config.yaml
n_layer: 10
d_model: 256
n_experts: 32
experts_per_token: 2
d_expert: 192
d_shared_expert: 384
activation: "squared_relu"
moe_layers: [2, 3, 4, 5, 6, 7, 8, 9]
router_score: "softmax"
normalize_top_k: true
routed_scale: 1.41
balance_loss: 0.00841
balance_bias: false
router_bias: true
n_groups: 8
groups_per_token: 2
shared_expert_gate: true
init_std_router: 0.011
lr_router: 0.0008
vocab_size: 2048
norm: "rmsnorm"
norm_eps: 1e-06
tie_embeddings: false
optimizer: "muon"
lr: 0.00798
beta1: 0.9
grad_clip: 0.5
batch_tokens: [32768, 65536]
seq_len: 256
train_tokens: 390000000
steps: 8046
dataset: "wikipedia_en"
Below are experts of layer 7 (counted from 0) of a mixture-of-experts language model. Rows are named router (the router's row for the expert), up (a neuron's input weights, with its number), down (a neuron's output weights, with its number) and show model dimensions 0-255. Each number is 500 + 50 x the weight over its row's rms, rounded and kept within 0 to 999. Numbers have three digits each.
Before each expert's rows: "comes after" lists some tokens at least twice as common just before its tokens as in all text; "gets" lists some tokens that make up at least twice as much of what it gets as of all text. This comes from a sample of Wikipedia text that the model never trained on. Tokens count by the router's weight.

# expert 24
comes after: "\n", ")", "\"", " Born", "son", " Team"
gets: " |", "-", "|", ":", "==", " and"
router:568440499438497494444483507523422424431474562560468563421497350557456489538434477538504513520528475457411542491439479525444509477485529566460473469453512461437455560504460465542515506432468486566439547458414479452555492511458517496521405542485480510459524558430490545536421497500583434449559529520493401488507595517587422505444526500468540571451576534475572443408472562392520498484519585537565461518427448526475574464472511406496508558488553524434556514492444544516584530534530539485470417547511539466509485443516433515429520449516532518515583459466525507536436486558425474499462598502446498432445434488444571559434462568437478427402552459509460453474429427471544432543515511441424603579507456432445523534469541595602552462448492440598515486490529512518582570590445508
up0:548544545655567462440474515540505487539463500451504465582493468471518545513567551457462528596489460433495534542500551532508468539508385463538521531492521500447526526467505578522452510391498496480549514450503443544519564496516444465520531474469543470568460410493518524505588538522573534494407519542403555527494401460567442568553485525549471436466512404569491603452450450600440504511536451505580459588477559514513505479558452469435524478503529528477587504452445479458452436448516511458540541463496503474453530468592566475557483485384465467518591469528558508453503480507451514517489406502471518531537553549447456449484444448515531468466514501415463563451494389481482445417376454485365498397501445471394538462519501552567504447495617509434497549482376562537492450546611562
down0:436570535512456564498504408414503546509483496501519496483502524496470461564427474516530634490524528487436477540531462540467548467463525409481498501437444508513512509428574532529491563530441570578552556602552473495484452431497496521559532512530511501529454571465460461558588480429419452546439472504532474537471489367541486461411514479500476543573479500355603588508495482477492478473392525479498482550512514507410471441519465447498562521403487547551444576463565592447391441548440526578579491509519521480463520579523522484422487352530526494454572542426507530514487481449493519568505503457391517435484548529567542555485482465520530533518379474519526562553552471448450486532584471542483585497461448527500431463567500495541374559516554445535422423452475459443424539484398539
up1:564503481491532490561412590613484497515537625556530477591544468424531496559537465487434548481477520483604410491488426487470458450438496500513559512378528407456492526515457531528521448541517542559512336471495507492567497527535472459436463536443604462485519428514551478486408562530455432453459457476510621499558349577517504455512480497590550461557481563567477464468489523503489528463508448556537475477562507519554398507433546492497458471558539442396466512530555517555588527503466451524518546508545419456533556468490406528468477539534441494546512493445474534552504573520490438515502422467463585527497495573564439419534498540532513510509529535529590502511453538510496471557545518538483501456388401470472450445558477481516495455488638507492440557405628437548468509501463539
down1:477457518411452397566452510529488489506579469549454412420547509551426424490449539543449513455481486568521472459515491484450531529464566485476506451602458501564530432528517396534508431474606520473522523497506484519547439457422540469481458475530452486568553582559470464509562489470464546447509393562638468474445509435481516543497577548478453506440473456564429401514440553517452471482392487464488432502481426616442510489522465489474502421536461541485433537526391446559408503579469485519574423558525459527593529614534535422418512573483551466521517453484477457560540463425546582443510429415449488479521487515497514510578532503488492456549453491640505441495562539498481493535516583438566524553531482527466510498516530459405593477476514496477406529384484466459453518411500467
up2:503441459544513520420500454543499484502478566498433440407539446423512585452485515623510505490542538531420576448587468464526504635586466564456486542469647432484648505431501554530506454501422534467480532482531513498506571415543514563553499506570536540484503529554557555552503450479482561537467466485545488447517457552523510408434492529559492420540470473465487504485558523538411518511603472512526466438521569424458549446532538486403509569572528564485537555462509512466495482604459436479481467431470482548578433486537465535536453483565485506567568579532547539599499486467492486425554530442560417500502512479487497545459525437472519532349469465594468462493449476504424430495475488560429508514531510540506502496465553473480460450462553435528542459518409474586524498526526687
down2:439539608387408553486524466452487520509504510527486534447397522547459452521563470549505479550391529465406531524490456499434520420414561590491530477502472492530425503423572513507581497590527403517541509601491450497479585492492535516462517467405473675475511543391519447491567440423496465534537537491378548508495613578563542485485588515429560534551413504488520501556455560583476525596505543473600473490540518521502516493537545489549440443485501583498541436596488549505540424507521472524525448459471482412339546513503484516487493465493543567467508512586457507490476484555490506496419555553510517465477556494486558468563455537502479398487500488401480542500485554477488580485493428434490508488472569466467540540464491481558464555440482520561492495372509525512464589528538508
up3:494478514512489503546461525535493489498589552514566553502416449591464390550505491467464416474422433507548482600548489513517521553578566551498528512443489464539458554594490563625507488495429510515499526484497548496492495424508609518557562468547498576551451574583561550531457548444402478510523441449534407517514536484549460436525383460584496487430475505535505477484547434498567455458420461470588460580555572498373483466513539498466458534446460568531494539521554498518573538472466565551442482496416551434579472530510462508470478491486377493457497496606539530531460550492433558530548462581546542536503538453606405500451444466555455532449479573378460482382602520525433479519486550515539483533521479524493534533570491493414508599570405500498537533531502494462458491496507598
down3:415551521534431562464513412516501463495381455481443409524511502494521381480505472511453508480548503494547434516544555494424564573455550522477512536478476527582456608421486433525422480405534507584421473546542410510483549473460485531537475460430507499439553466518513501525506560493472495475386449520472527446492466524494526491526533520559519458581484520511513574431476458458474439639431503440463431533567465585522499487463479518477495511518501456458550577509454444522409392582426497491511493401544484519369580530447520536499503479481572527549574473432463470440465477609448592525477524453565519312495553467481591479415476534439506548577517495479543538481474448530517521472547542489527511560543502494553408513514461464531494515608579467440548449535490557375524494557534450
up4:481555577547483455570596469535487435521485500556445463498554551543452527402473543597412452505484579476525508483419412553485493540517580530499566585455496487492489518570587613416506440583540443444462511444583567502438493599568433594572540525508474525467615571633429499565513598434439432502478529612574511511560367525518522468495533466487480449462448523489468543473440523529427461445490508534409464579444478437507541528524421527556576524516500522494482578509453451525485531528471540554465474442479489534504523566462435529449459495582561620485471523523475533517469483581470496558400522533506491498464520562571502494592495496509541460485460511519487419506489465504507499472540601511512582443383516542517542544424507524473463484500495483435440411414522432537546484544501486
down4:541394414515560574476637500424435442382591526458572455493527430636484490548497425568509526470515533481487505414490471502533622519469506483572483568494597570452515506560515595543510548524419445610585486491546423560532531529534565515477457483510521442506524493410558518456586481431587546432542463512466463516480429594496496472477484488513507508568504525464552468480495516485527556509499499485452551440588413467501473526449447388486547550521490533542503465615528454538399503523544516538516506493509510514422524414510470528482483540427615502513575489492560573516531491420544620487489502510461540476502496388435512433447492504495482423497519474461499538516455474576544502513587446570550496479490445516547490488585500501562546547550445429562513480537516513415492551582435395